Weights of a small mixture-of-experts language model, trained from scratch on English Wikipedia: 68.4M parameters, 314M tokens.
Below are experts of layer 9 (counted from 0) of a mixture-of-experts language model. Rows are named router (the router's row for the expert), gate (a neuron's input weights, with its number), up (a neuron's input weights, with its number), down (a neuron's output weights, with its number) and show model dimensions 128-255. Each number is 500 + 25 x the weight over its row's rms, rounded and kept within 0 to 999. Numbers have three digits each.
Before each expert's rows: "gets" lists some tokens that make up at least twice as much of what it gets as of all text; "mostly gets" lists some tokens that are sent to it at least half of the time. This comes from a sample of Wikipedia text that the model never trained on. Tokens count by the router's weight.

# expert 4
gets: "\n", " the", " (", " The", "\n\n", " but"
mostly gets: " where", " included", " because", " However", " br", " Th"
router:477491491500510472493531446536472489543481510498483496525490526492500472513471534485492517494536534496508486502463475537515516439569505533465525508500512486567517513477532481508524498501480534522477523481518501485514548507539488517484476490519472522505474481487501480496493510486475529533454520505461553515479529480451492506506473483460516487487488497504477511528516508491526517485509
gate0:538501498514546486479488485489545506481530472517460494509524483489497479500490517453510494528507512497459459478497497495478535578473506479447483502451524519462466489529518495516519510544509521474561442470493513476519487489528526507526500488480454500539496526496488488506477544544569511517526493485498505486491500542534522488529477511493486510506504466500504541553511501452473469508477
up0:500509558498490502490499483471484514479498527501536534497506474485480537504526477465497502534533497464498522499495513507553488451517480474522528521509523510553465475465495526453486502478483429509510475533525485510473535481566486491547464463504531518524520482486493515521504468522522494490502503503466495528530489478545512541499481450497502504476500538516484471482489489512492517547481
down0:492507499521486475512492485496508540534494487472500533473491541494504521552508463523496472488489543501506490527540515485485458509477448470474449499489492460522495480489495529540499499469500486495490507418479497497502489505492487510492509533449484495467504519489488483550522492490505510503518516514527519506465478449477523483525568514507521500510531504538497503482519504463510484490530
gate1:518511502514497510460469518445498491496516469524461511472497469460508505564475507494523471459480521509477454526481480498491499487487483484483521468493476530492492475516534484488489546506548492512511495513496482545519514475498528471500438538496542528528461459459509431502510475436541480534501520525502470477527545507503505509494519463496522493474515511505542478453516495519495516495540
up1:514489478545496509509515453528514514464485492512500474526504469477505493496529464521498468504502526490509514522493507464485544550477479513493520435508578500500501485507519470462510517458505522543537502493529476506478474515498510543472517516539487492500504504461501488456493476500540450494504482472500505456478516527537479518510499552496485503538473501456483532454551505485482488494509
down1:489564486506408520513516495509524453469531482502526483493462461488511494485524511507480480517503471532492488437488521510510487499504457433484458515474503521499500460488484494526471496492481537483502525509468476503566481432484529498511542512520459502521519492503497454514555493453488504504498480536543481504521497454536529500516510484512502524522491511547550507502498506492522532476512
gate2:503473560500486495487506509463465470465534509494491487491492471508520505509457523494497515478489504465491497479507510513491482524464469483520473511499540558484519469536465515522539492503507529526528497484521514501524531513496513518471541465443546488519521511534489474528506538510519519537530515460549491482476501502533480511521530526511553505541494502497503508532557512576486566508504
up2:491509478555528500471491524512508503505503504460499497494501491592503484532512478505447496497533500472497495477546544525524457497519513502476531511487509557512512485527503504513487513481525504479462496510524488505538597506523500503522487484467497459529528493493490529492508567465548512537503461480498489488489493501531504538513560521519545480540481504490521496504477502504475516499487
down2:529543494480506496482509477504499559502500492475457530525463510534506479507475504504488512511497462508516509522517512489479506488519594509465597490504475515462469551494493520466540495456488532486477476511476507561506476524515499493517563485481517442519485549512459536526510496505498503471509500500473477505493542500533534474473474528480475500475480459495492500509493512518513505531505
gate3:489509540540537513507476480509509497486516522492472521520520475496502463490535516452499475506529498530518497519478483493504502492474465479485483476493469490492466473516522554513496498473528474505541513483480508513490498475557485498527453526500527514521529488499525475481493498473532503509448447475533483507555460481428491496484479479477518459417469475496471477498487490503500469491510
up3:476526520507548503514464535490468542495534508490485514568457505494525545525550511459465549497505500524548503519479467515496528500494462547491485505533475475545521462510530518484480481537512537471478525511477491468475539513508530529469468494510500472513502467534498551533487481537495499509501538525465443494519461492506479489480522497506516507483493528520519515449519571525495515533503
down3:516546502520511510489501463487523510480515491451502517490492474484507477487499508499466490523481468507493470525496504516547473527477536468529552503455514470479492539532493484472519523500494485515497473512492508487514526467487480468475527528524552543485498443522446519459548510496498478513493483510465473494503437485504475511527461495507493508503488476518475527531469493480567486528496
gate4:553514470490504486522509492492517463471520489475469503509468502500496481469511497494497500475515524516494492515470444501466465479500493513468521465510517507541477516475486518502515505494491506558513446472507490502466507495519510487504544455510527524528519502484511477471469536493422534476488546518484490509513506510471466507495452469520491469440496488461516531518486509525514504537540
up4:502480455458480511495559545499518468500523516489501515443463508466518484521495530476519497458426527524461504550466496467485512470514479517512478495527534533477511523493515485504496527497484508488514478473463515544478506540494509468462504494477498477533490484492502513455477550494482482494453559515519516501487485519497483510479482446472478498499510464446553472531484489523513462493505
down4:516518499515540506535481502544509531516528483491527499477468510477470494463500533534483538496538488502510529499510518473504500476493533444501535533502508516507525530514495472506496515490493490511480501458497535544492496491518484514464531504526467532514476506540523494487527455456497462515504500516489487540482473548527521447530494515517485492488498449502494510533521479535468455485507
gate5:504488476508486499571529524418507496489486501455443479537467474451528544508477486495475513497519438527486520556523444489507507481512511503468491548433534464535497473525491516493530495522496462495487484512484484521457475519484492479505465494502509479512476503485499426491475539474463494513475490497534492516486495498499486513502517513506446449508511539504479546514515492545507496451489
up5:537471510494530493482499483490464547511538502520476492471495495549515484453491510514475501470456470507510515480504503501496510515490467498498501524480494466514440490491496516528508491508498535517493483494526508535458496554505483539502514495511442469507492485482496527489464504523496508531455488462488530534519546508518494487513472503504468493465478507472502479497521515479477493486544
down5:481470525508495519519493512508481462514503493527481535533547525491539485504494484492463486522522504553522446518472483533500483528483490567491489483548458497492487503486503501514475512495533493478462523504533517491487578497505515543490483502483511451479511500474528513500494550515468486516583521505476503510494531468488514496529525491448509500531506524513488486508505525516487463471533
gate6:478496479530517516503524494524518504515513492546493517483489484541511510474478504520506486526487481498521469518515503557505470472527519482516542488490532509491550518499515512496466545514530475453526494485504443511498495495479487518544525490529521516517496499504483489453501484558518472519510538486467514461463517478522477501498505534528490469482530491513484528515500458455514462549474
up6:532485523539552498501470479506497519506530499491494525510429446525526471453433504496472537465546519458501479498454523466530514479550493500504501523493467521500481531524531484491439488502467511506529510506497498574505505492463476489477495502521514502505502432481524550507550499537521476535491513497483483512455491531507492510549514507480537506463523474506516494494514465421506503505442
down6:481458498479506498500446461489513457502507530513511537489498431560480521474506526495491513507486466500524497485497581485481473498536496458475502500485504516483510494471508499465408481451526503499541477534495485514482511500483513443495537479481478503510476488541497515499513507546554502535499486507475505516517478481467463532503501465531528494515516482514483496508499485468515498498469
gate7:531470476486517482492506494512471508472495512489494511546528516502500513486499496467474466480501477493491503486480492527532482518464511503489515527515504454462505496504542515527480471489531519466448485473495503487482475478494470533534533515506480524493513525461460457533463507529508445487480441473534505487485528508480489493446515535493455461513525486485494497517537470515454488470532
up7:482475521492542503507478485508489554533483512518479467473508487514502478492537494454490499554515512474501499513522509539469496499566492494488504531501556512494493482497478486505509511458560458457514491513488515484544550540491533539505493476497561494538470503512515482489506528477508525498482502485520459473505518550439521509490497474531539499482479461528505519493509457503506498528518
down7:517439572480497494488478475480503525522531483510499489510506466532476484461499488505533480468502482491497502543512552518528518480517424555481417484509502497508494536495457488505520514485455488494510495496495507445504512514515543503504502490483492458476489461465509573506489485493493473465496490528488593466487494473479498511496488528478487490497485486496473532472512543474530496510483

# expert 2
gets: "s", "=", " a", " his", " \"", "ly"
mostly gets: " those", " Europe", "ration", "oli", " imm", " football"
router:492455494503474524550482498474496497507455502508519535510530454559510498525527520492492523491501508513481512505455497526509467482514494502506495520484463549560513515496526519515500529532511513471498499532488520519453516503486475494488518475513519509487525502484532513558479490492584477505482494490527458513507513529542491477497518529503471463534498493471518473490518481526508553498467
gate0:468546486486522546486515518481558494520494497542514505478499528493461474508490479491499522517491488507526464515527472476521502499504522490499489491519506510520480505528519508542497523497503470517499494506515497516534457496477506490478502458465507442518501517502459508507494483455498497532505503503447523554528500524490480512480494469486520521521491509505517490535477501514479482506530
up0:487531461485484536526500549465508504511480489537529481522473496502507488462519533466500530513522497557501486534496515448506503509494505491452489458493495532510507457498544544570460532482456506507519506502471480483521481470510496484473499494505470497521461511523515498538488473529493501525517550529470503486514527498501481504506458501488453485457500498507532489537510521484518487529515
down0:485482451482511506513527473506511476522461515515494494487493480510485444481498506506544507502484494477486507504486483477493463496526466507506463515499485529512554513451544480507495495488496496507518466530477483496547505537442532477464523519491491499496504518523512496497479498460568497511492494526454469494525452496522486478474460471485513503485482494489513487495498509475500533515511
gate1:492514500494522473509543490513512513499474479502460526504488547485473522472504496519509455520500506490506501522552517517467496507517485467480494536495453514525451513464474511557495449493505526515489471498499485458532519466494491512499532475473517468518503530504497501523474483495478507490473534526468486526534470448525495478480486539548504505540519536491555487478540506480463525465527
up1:529511520448516508518469517494492518456514492524495458491511526482483516527514453486514535483478489486518491513471486565456512516477464514508521493520504505490529482524540501486476495485463482493538530526468458494455459462545536459505470533485478525500512487468482497539449528547507508524516529463475509487483521478491509502488480504487522474455468482477464503538444522491489460509504
down1:485477513496523518507418506461491497509507538492497522498474506489544475473525516530521493517488541499486520474479440512482491521514538474540539526461556494508467497505495542502494500511519524532554512536474447499465486495481563514546486484497502517467525487520498478530494498528502485465496495480529498540537513531514529507501487441539480493479506419582539499470488471480513465532534
gate2:489503499491551506472474487478445509483551500520509512501503530509502500493450515503466511521471477519505509526518488501538544510519490486525494463460495540491490547496479482494485504514492500505458463535494509518510488500528540495495497558482505462509479503467509494502480516524500510517510510497491484536473486483504497473489508533489503461487485458516554484429500478456457505518483
up2:504503528511555485452468484506455496481565499522486521547539499529503524465460489475475489511452495468506515529481499511499550507516475469517492519453484482479531510517470479495523479518481519507515454536523533485503497495522574502490483513474493499506524518475507481500452518529489541528471542515461501514451543481511522483441537538518490483486492485534525498462490540489470522504466
down2:507493519510515478481474494545497481508539465505506500548532510491480537458503525543482533506516501508495480506477470512512469478508487510520493516493465476467516493485426488464523511488518491513418454474500506538538482474519480486527459481487494485473510469472503494527503508494486511480524515496495483498468485473489495526502524512486502507529488530488499521541500475495498472489443
gate3:510496485495502551491478469542506491509492501537480491466512509491536515487446479489503490419521497508469483536488547468501496468535455527483477545479470489509517460500477508535460513512455502497515507491491482522477479489486493496507497492526449497529487484495466510532498488518502568480461512560458512485530497481498519521497511519547507523473541503548525514471454489485495525515475
up3:512477453511541487464440432535510495481458536520511504473516459506499486511488486499512523483501491519504501485513480518530495524482469517517497527464525496489537459532472530484524491483465527473515493504508439532434474502487525493462527509506454513476478515511490478509537482517497493487497536522465537483518479501464507530511498477520507489511533467497500503462533458529545545501528
down3:467492510492484464512510508503551462508541481519520518529498503511468526497466487504465507502504491505447506541475500518521509505536427505491430562484488478472498508502539469502485507477521484532498521512519537530498483485492487516550527449532492502501504466517525475508518535501503488521500489500479512446457532520500502518531505491526510547475532540477476520479499518515519565494473
gate4:552538477475515524480478503499506496487489470498508477494484516513525518481461431446507493480514450529475489518497491491502560508480497503533490503486464508545440428505540503517511484496526549536472494491454483492495496475465506479523476477508430528480505508503480445488511457513506503499480499516476484475509499522468508464483534445515542526505493497533478474480474525546520519522467
up4:496479532485502524504488468500513475482477504482544483534526552460510515522489463541499488521517495476545502448467473452476472499462540570543519490469503470540483499515511507486521470505528498511509502505543509528496473469521490499507485504475495489470507506487467462474510508524503530490491439492486490498478503490486510521457512489487504497486502503476481512501455494517484513505487
down4:484461467495545529469520508470497489495509521549476506504507501503509504494485486473507459490545546504479511487451515475489544498493510531478508477484539467481469504512488469519536470459500493520490531493514539471504530466491477490500489500485508554550530492535501526500480482486496523546522465491512559531498520444522544499560476501475480526519503474486501472511500501532491506466541
gate5:497561465513500487505494510472502491492526500497505531484509503482471465503481472489513573456517452495482535515486466469469508511507444502436475509511486450521506509449498511459491466473473504508543490508510475522490459464501489460493539475511486510536474537497481508544520484463469513500512521504509531502521488485549482523507471502507477516483507511488505505467465488510481489501517
up5:527482505495502490524534510512521455560503561438519537456493478485493487494473497480520465482476507496500492489523502522475502458468516508484485544493480478489478519545506536530521485549517512483491443479518502465464552493508461526454489473498521515483531485505543440513552529518479514500458487507522503467469495496466470535467499487533508504506494481496508440518527501471466505473541
down5:472457488476489501506481524507494529501498513497484529533461481481465469472515511470487514556474489458520525516511503488463522473568547455478551493485498450464508511519516504509516523464493501550559465496511481487507467569497514525494472519499515513495518473553488476503517506495528519493453512500488509497486508534479516438530514471516491501474547476554469518497496469522529480517473
gate6:505489500534523509481479497459496500517451559497506504514464488508506485470505501506525519542513491536502519474475522482501461475503499561455511494543471499536537476470484500542471506489534504513551488504490449465515496452472534495507503535464494497505527490480500476505520471462498500481513488513494547498488481465454502526553508500505505518487460497476481482501503473471522465497524
up6:523483472515434502491459495521461468524515498490507510471515462499490505486473501485472500479508473491539446495522474464473481458544505499506525509467522530501482487497506527495514479511513503487506483507507499463470507507530491517469488499540508484462496480523536518503505488522535503484502556474523505490503475504502497522541479445534474516540508510489519513486507512524485509535474
down6:522509452519482536524474498507477491528479516504493503530480516515536492494545480476511471456504467467516514476499520524529482523508530539497530544466489557553521496540529495479539487503515536500477460498514521497499503490557469478469490505523524484493491522473526474530528512483462533520498529481468547479474492472546527532517525521527501527522511519514480523482533488499458460458494
gate7:502525466521491487517507478479505472459480505547493531476486534448473528528473500500506525531516476519521470477522500468488443498521512512521515501496500469516549489474493509486477481474528551497513476458511488475543505453502516496489518518488531474494485533499486508487493511514523475507519496494515474512535525536519511492507470515518482504469483516476475526477481508480516516480523
up7:502471548489451499539486548475544443470512473517524505528537420510464484515544488503476487505494495522490543537448518482495535511477540477459514533503493532493491520483489532485507460471478495515501473505466522468426467504492503511503494470496462518506520459540572515520513507499451513476513489509477504475502518496535477532514515455474462489561532515466498494498509474522492555455482
down7:501455508538524518490463513515491523513525509479530477486509485479489515452525509469512486496508467519515509498509510488510518491498639527504637499448517528528500514492504497490546509523525504495509519465519499459486483485539497494484496511504522499499502518519484504513484513492494509502473497483481551528505496489468498507512492538492481483494527506496494491502508506498503508487484

# expert 0
gets: ",", " and", " of", " for", "'", "\""
mostly gets: " released", " ", " water", " Succeeded", " both", "ll"
router:467442509497481471482499484496488506492508538532564500475496477495528485500480524524522475489541488520491537499469453492477515553495522508522517506468529525515490469472512467538511527536479522489520488531501519523511496502461490530450496468484425483502495513503538506482470527515444505509595503535499516477498504545460510524527509520508542487462497508544500453525491500516478541490478
gate0:499489472495519489494536517482550496507480487513493499473497470530549473475500511505478491461473473486530480517471469488549474494455473528505503500484508490489490522545465504499485507475518523507539474482502466480505489466537528465517472525456510491506478522490494543490456497506493504510523514499541509539522502519557463502526464501468522497460486488482466508493497466527429451495491
up0:520506528510493458519529476523521457510451472514474559517495521514493459478561515478511525471522507542533496496510507540530486534506472544457507520470500487489515480522521512496524492442491527528526456479497535548530438516564469506494544504478477461501466523487479484493504475513482502512474456531504482472497487484538508448552504534487497554525509430508462524497560493465492504472465
down0:523501558497472503519549515491492535526488526549489516529485512496524488518489501525503495497505501501493490507519474539499496506532426523522573447511483527480484510502520477534509533465519509530544493486511513548495476508539439468484517435452474489512476520487487502531560510464504521477492465455488482463476506496549501517511488514497541538505535462505481518497498496481525452494443
gate1:491523497468513524537536485496493525559455507502558515516522514489503454495491515492527524513531475490509507491504480511519484487551490480523516502476485534485486499524440501517553477511536471577498459491523544482489483473513511508536507503482503495505503500510495495485492523488526482460493523464485487519497480538485471501467497515519521473524485512458554536522504511500471488488502
up1:483461488446527422500493523457537462441485463491490445525489508464537501530505540524505451525471484521538512510501468486500484494488525487521485482502500520534473541488483498448535500511469490459509515535466483519491522511506475477497499490490482514463458506537499458527496501485497530499544527472554464513510488492516458539483492484476542508483554558504516514538501502535521498447546
down1:519486512446512484507518533509549478513492491541511522533505488458554503464505496490486510506513507466542511531499476503506504463492460487471529543503493493518483506461530555509534463486478538484488518528456446505469469462532492487481525508534517454514476503501482464465475493497466532484484505496492503504477494487468484493489510480536493485468495486465485532516508507506481469497526
gate2:511512505469483540531482514515529521491531513496475480459479488519505504495460503500497488478480489505505520497541496478545479462502481480504451541470514528515510515542476537565497478506507505473459500531485491521486496518484481482488489483481532491482495487461501522497478487510486519533447475522511527505496513432503484488472523522513520497528518470475462513485497538494475482478484
up2:510548583535519481509513501513493483542556494507492506504461473488508519526492478469520499449479501494529514499471482468517539497469509499478440467490468501538511561489507491504517491508497497490479538503496475580478514506481467465469495454495515514459466504462541507519505459501522494507468459494486499465543508486480452476498519484496489478497521510466498522490504526531506529456521
down2:486535552529474518487480499508475450497508522513464510492502457495487497494526495509494518509521545456491531517498474491488490536475444507534560548476468499515512512518514470504523531507500463493502517485575490512500509529553523496519528467514527506505454499454476460471494489490497434480478453498496497489498495476498529556464509510498490473518546512482471507524509495489503472466465
gate3:512505533516513508504496504508484552486535438529466500506536513483504500479487472497486467470508496497484526519462461519487492491520508503523541514482513475456501475506461484454492494514491486463487463507520518548516465506503483478525523525516518464486495531482405498521479460504481554491470461493488529480486491503514487491445517553526456505513498478495529481536473553506412519534500
up3:518516502505520444485488496506528477456498447498482504497505446433478521509535500472519530544502499493488519509484503527503512524519505462527466524511437517489497539540508492472456450545517480512485507494461502518515538495483492490545481490500489496489489496523466502511480492519486542544524528520506503487481499468495519469509493504474483504553508516494535410521516509473534470515506
down3:534462512502485499505440492509465484488457454484494462473504505457531456431535471467484477538527514503475532495470468531508480503554546509511451480504491501491497504507454513508504472586508468483536518497435482496549487481485484495540471483510473516494483494555508462495463520522488501540477552481513508480507498492516511515508480504522490540496490508491536446521500512488493520531506
gate4:449498507437506496467467467493484551480529497476470461518543508484507504521485507484471476533510520497484457527528524502487509478468494473552479500515498526480501542503455481535485532505526465488536515473517475510520536513496490502505489475484475541540503460492488527490463523557465492488508509477481499507506451509498497529523496517474527442480481489506538485528538499498528526493455
up4:471488451502534498529518502507499489473524464559491538474471477495481490521531494462458540496500512506485449509503535506495512508576487484543523507478504500493532486495476494513457502520503523471466489520520552503493513504479484521529478501496494491510527490475524512533531488560524505567490527492503495476457523505518492495486495526486549523477511489525520519465500505457479490493476
down4:450538477502508499528499494527502473503443484518542516507465474469490521523477485551528562494453524502488484504523487515502471493532489489463515474483509540508467493482473469514509463488527506518549475513483507467496513505526478510461509474500510476488493525491494519505523546495490473500503473453521519500509527491510475471465474486512489533505508462477475522538475491508487464512506
gate5:514481433472472518525485492493503501451540509491427472501492522481468503508464528453497481483538517497467491510509497485464521494483429507499543524511515536525474505513519510472480536524527509488483507501517520521507562490504463464535516493522515467495441471483503478521490500520504526493502471521541493534454495498519480494514527507488539515499536499471445518486516486518488463501494
up5:500507490459498497532433515481526490456481509549461518501507482498455461513518488527490513492513545501518498486489486483515507460520450516498475549499529526519488510534505545490496511494491448493468478512485484520485532487460501475524472496466489485487447510495495512537481517517490525498525491538520497530527485494498499499509542495482513491477501496494492469494580466532481510512466
down5:472479491487494534508483523494496512473516468473473481436496487480496503480491527466487500505533505463509517498545460499512516481499407481502593521475494496499512518474528482460466470526525490525494460493506530515470546498478534526513494479474504503480475552505493512510535542474491544510451464528476514510478509534493505495506495512523471478517496415458509480493503484517522525491491
gate6:514514496493503475559517496528489456524491493564487448523472508525492497473490498474462498510513503463520481521471493517554495507497501495500488494491488492473464470507494489413458556463483542482491497498495512508502486518517532472499469495443549495494514522463471505511503537466526487500508487475501498486494496478485480505486477489506464511510491479508474494503509474572495473497465
up6:522492499501514492486469496503493499469511477489528469527517509444468493497513440511511472532490511522467502516467515529479513514501468503518510516502488488525488522529491488570544526507467479509509531488492506485520545504484514534490553472511519464536526504520459489529485505558500516569513533519479479479497517541529462509491485497491520505446504483486494437534520508497498513509510
down6:515484504483539510508507470520487453510484543449527431541517492468440483506476509485510488497513533509468456539510489502522515486500602464477415491531514499483490533517518489494530508511539479508508481482511525460559518479533508473520516539489518472472517526476487475471467512464508468511549526465504583491476491502538506511516505503501505488511519532481498511507471501499491495505532
gate7:489494510505505516486433487501500511484522453516485489496464566469495475495528476533465512555492501487513510509564472530505550494514499484491561473508511506522488478496476522474499474509514478455510509515522496506521505520506484495495523538521525496506504491479518506488452475510535519450516527477517513532505498463483480492498472526524473473471493472541509513472454522504458508540523
up7:461508533476462491534558513515489470511478510451504522476561497519503512492491511516517521471460500505543504486483464448512485514488500497503466508560527475460535507483532528505516526444480512556466526489483478522517498501487472507483541480473443544514489520524490460510502448508478468495498475497526471521528504525448490513499554497483495513515536503479510498513526495498505504508522
down7:495466499520502535513504482494495468524503541490523524482526493518493482515512483526539458434488474484445533467512464521517518531502533440488475492536517498447464493474491511510482515486482480474475532488491527492457500437498455522483449481472480461493475504469545471476510532506506432498487484485482516459475479489492499548478509508492484495466482501448505525502519506487481489513499

# expert 1
gets: ".", ")", " is", " 1", " 0", "  "
mostly gets: " ad", " l", " Sc", " rec", " v", " off"
router:484519466491518509496498529496477517489507510505479498523578557499533482481543485503476504487497526480556462469486493549541479525426509476530480489516477549517498507509521504476486487466450498470488473505499534503499495539508528525542565510491494513495515526486520517500498508543530537514469474516490472493497501518510534495507487518488521527497532488482459521498527492503468483454487
gate0:500505509526515495530528512509517505508505494469491503487545475440507485510499500470541480486490457560446485499476493496502488513478456491508470497488485474460472475523487517475501495471459473532579498453495454481479530501457473500514470488477526525504516516503519480482496477496464538452469539542497509431507483525528486532514493437514466501488497517511501522478538519506488499488486
up0:492512513534538539553508459498493516557487484487483482446492485507491513507496515496472516518464470500505464480471458515541484488488485524532492504454441460529497500563499483501482523512474492543511489504475477465493505502524549481521557466518509487460462511499494521519503458516479499533484508526484474504485521481475508506471491508513548490477487544520470529499440526524505460494471
down0:543506476522463488515526512545477523466487495506490511496505538466506476500501451522476481548519493473480490513502494521513474502485503525535501487540517533537536509463503473526486460524520468543489499522458498509500505532519483513525460497487523523510483439531490474429494464521445517450499484474550512531539484501487462503458531493469565510494499496485489448503527504474548497508473
gate1:478488450496497441488469501518487505521530532492503484515510503501475518507479566445518452509460486519523529568502506462510505513499519465532438467470479506535465492530488528474456536498520491517466474488512543484506521506513491514468538498519480528501504504501488505464480480544490493522481512528548472505514545492536473539496490519470493511513507498492543508483497501501494483495509
up1:460532491463508508515491504522497520473491488516495509486464512554543482434504493505504523510490489495490537474498484527449474545451490513491486475507558527537512539480519462511518495529478509503516539492499477498529542498492485466512499484473521538511496493491478449477486565502478519513462493507522472499505471472501458477504471479511502487466530500498505489550529487548527511494547
down1:496484469542508477508510505464507507499502481488535516515499475510522520511486477482476464507491496513507468522469513490511511514518404530507409503488509491528503523490516497488518512501479545522511525523508473468524546527532512487527497504485511469464492488478552504441479494494501485492496486506525569466471492482482483499494533494514471529530518518539479492472509517498509535493508
gate2:475499505493496482484515531512550496497492486490483479524518482519498470492478505493479478532522516515520513545529484483449519479481444492509483468494508475479519472524504459505513509474550472499492452487500508495490473507481495495500489508494517547519473521502502507495494522506477521472468475519510474475537497498509477519492471525483464490573524531466511520534487501510500466499510
up2:528503497451495468496486498521501509491481478491520469515497517466485521515535486475527554482511517509512482480523501495507469452481489527525485525517523513496483472505470483474520509490479463445499490523527499485497473524482510499483504446542550440510496499520514508524484467465487513460485493483457523555479499493459546498452494487465489478514517494502526494519506485522496537477488
down2:547510505478514491495456511491486502516553514473513518506509491498501515497454480485549488482471499492459526513458516464472456516435510554480518480491501513515505535521511514500484471463463529498489506494487521518543480479495484511539477553453519497524490476503550459501515478515546515461538482536514518507492510496494511525449511512481493458484483499501504458513505495511526436505498
gate3:487511501533515502560504534478511503570479513523453511492505508483496498456525542468552544485520489450458483462515506513493491526502493496477488493476503567540499489490476474526529534459535502542499481524493522501538472511450476506515503522538534503471490554493484471482490507450530493464498506482519499545537480511562501412480517512508523472523488495498520544494512514539503528515521
up3:529535492549482474535514528502524499541522531461558523535494528499490526511481520454523570471517509524495497460494502517531514522490490480515496524538498477467501461475509468524508486493552468560543478514503506514499489458457487517520506526524450460508442483503510556508480515466507529510481525514486516467524526481566506453581467478541550532514476490471492485506533463493454520538470
down3:489548457533506531447496521514542490496534510491512529509523470499504475515484516503490491511524503507516453554524530501520537497529521512509522496490495465504545514489462413461540438448513497497535502493490530501506511509464493520523494544531512490475475524533547483488482523529496484501526445457497509470482461516495522497511494508494488494532484521494467471511533553466534479477495
gate4:482445545497499532523526496503499468539489506491479517512508493513581493547502506517525542479535495510564505496481487520502517549466515495469517494485529521484475491546534496519456522512499523537507532472477459481462530482517500503479530489483484499486521501466448466531495508492478536450513482501463488492484523514505498486479463520518463516484491491495516461453492448512521453499537
up4:504462528509489491510480469453546506523528488467492492523469501479530475532502444493489530494487521524532446481464514497502490451475520445512495460528532508546467518549501501433499518504503504520547552482493529559491494502495548466521498457495519525563533476513505477507516495515455496469536497501486462507525495527514481530497482496452489469482517486520509498495469484510544497522499
down4:518526494492466467519482489511523511476527509525480494470517517466494513479507479518519507501497482498475443475481461518491510495527543492540537470505552506496477525459497516501499490518505511521502528498447504554506541504521550527532540464481545524536464494516480520522526484508509505501442518526515419503461454495488537486503540517513489529501505483501527530475495483481498476493489
gate5:494487500481507497546454489477484494495509482549450449452501495464500550488498536515508541502502456483473529498521475497467498508497483439505540452496489531496472501478484507517491483480479531522500490493502517532459498496484493480502538460478511548548538547490499485503432449499529533511491516493528492513493479512504503516476529521499491499525483507480506512488437516505481452494522
up5:473521486483505482482467521475500546482513478511520473482470477494506498502512489487531513521470517477514491493511505523518518463463493511529508489476490505469464510466525506508480538499462518520515546526479499515490529522518515486508529436489508487515541518539478531504469515532509496507498546490482491454491513547516549489550471524488506479501505503550561488494482503512532485514514
down5:530488470460481483500538516514489494530495490482485503459488461509434481488492488486519540479501527518490543469548480565512445522499474503472470502520496516477534480516465468510541513523490459513529493490454559496500485499529483480501528521490539440483469519486491518486488519481539485454528498475517483507512508509502533482519530475505479514494509432484524516507508471517526460487505
gate6:487453484511512488483506492473489476488497545496474523528507517438529463503526422467500484521435508514486450483507505476448506527468447489499483508469506490484478508578514454502523493540471485461537488444511468500431514484498526512499541476502447526546503516501481482518470499446504531480494492549517471488503505515464523519518504526496524490505527487505506513430526495504490516498493
up6:526518526435494480525516484501471502526474539476478566486462490514509480446502506529503527483530443477515508504548487542481520565529496509469525507464506488481515494534511503518507489510526533514499505501479497522501506504496512504521560519503522513474497467475517512510479499499565471510472478500520511520525499447517472510470489494498515460463487502499516497518532497511487517546451
down6:470468502502493479501527486548523526529446440485491475491464543498489487473488485517487543489545508493519483515507454501540481452475521480495526488478507513506527470490513451509493502560484541499474477547467501523538514496472536454490488500537463513473494500489518517473479523499471466522483495499515452494483505493490468478532497544518483515503566504454509524480532502530489493514486
gate7:472520501506500484531524489505503513518507478473500493515476513450504473525485510509520505473501461468477476504503509477482496499511497505478475454494496506505490510495496529489497515492501517503499447506464529492455478488509470469446541470536516554473507535525558513504472517515447474529533508492560482552506446432475499517459483493535483458520457526457475494484514500474489489491547
up7:550521497467501494448468474512485460492533485497505532519508476518571488516550515482497506458511501505492543478513521537497541543490486544464475522487493537485436510501489484501494525470529531523504474496503542520471516526490480504514479490468504543492476508511506519522500483495478501520508478501518512513478521474521510499551527508509504469521483517490506527507533498489468473506485
down7:441461487505561499452488493561519492535496520533506488491481521523528516519548497479494473500494510514497478488486505574490538523477467501510442492486481519496461475485470442514516534528553456507482522472493526472492526516500515505498502490522519494541506532496490517524530478496508502550533481533490521488486499498541516511529501534504510485493516538493508454531497495490462514499463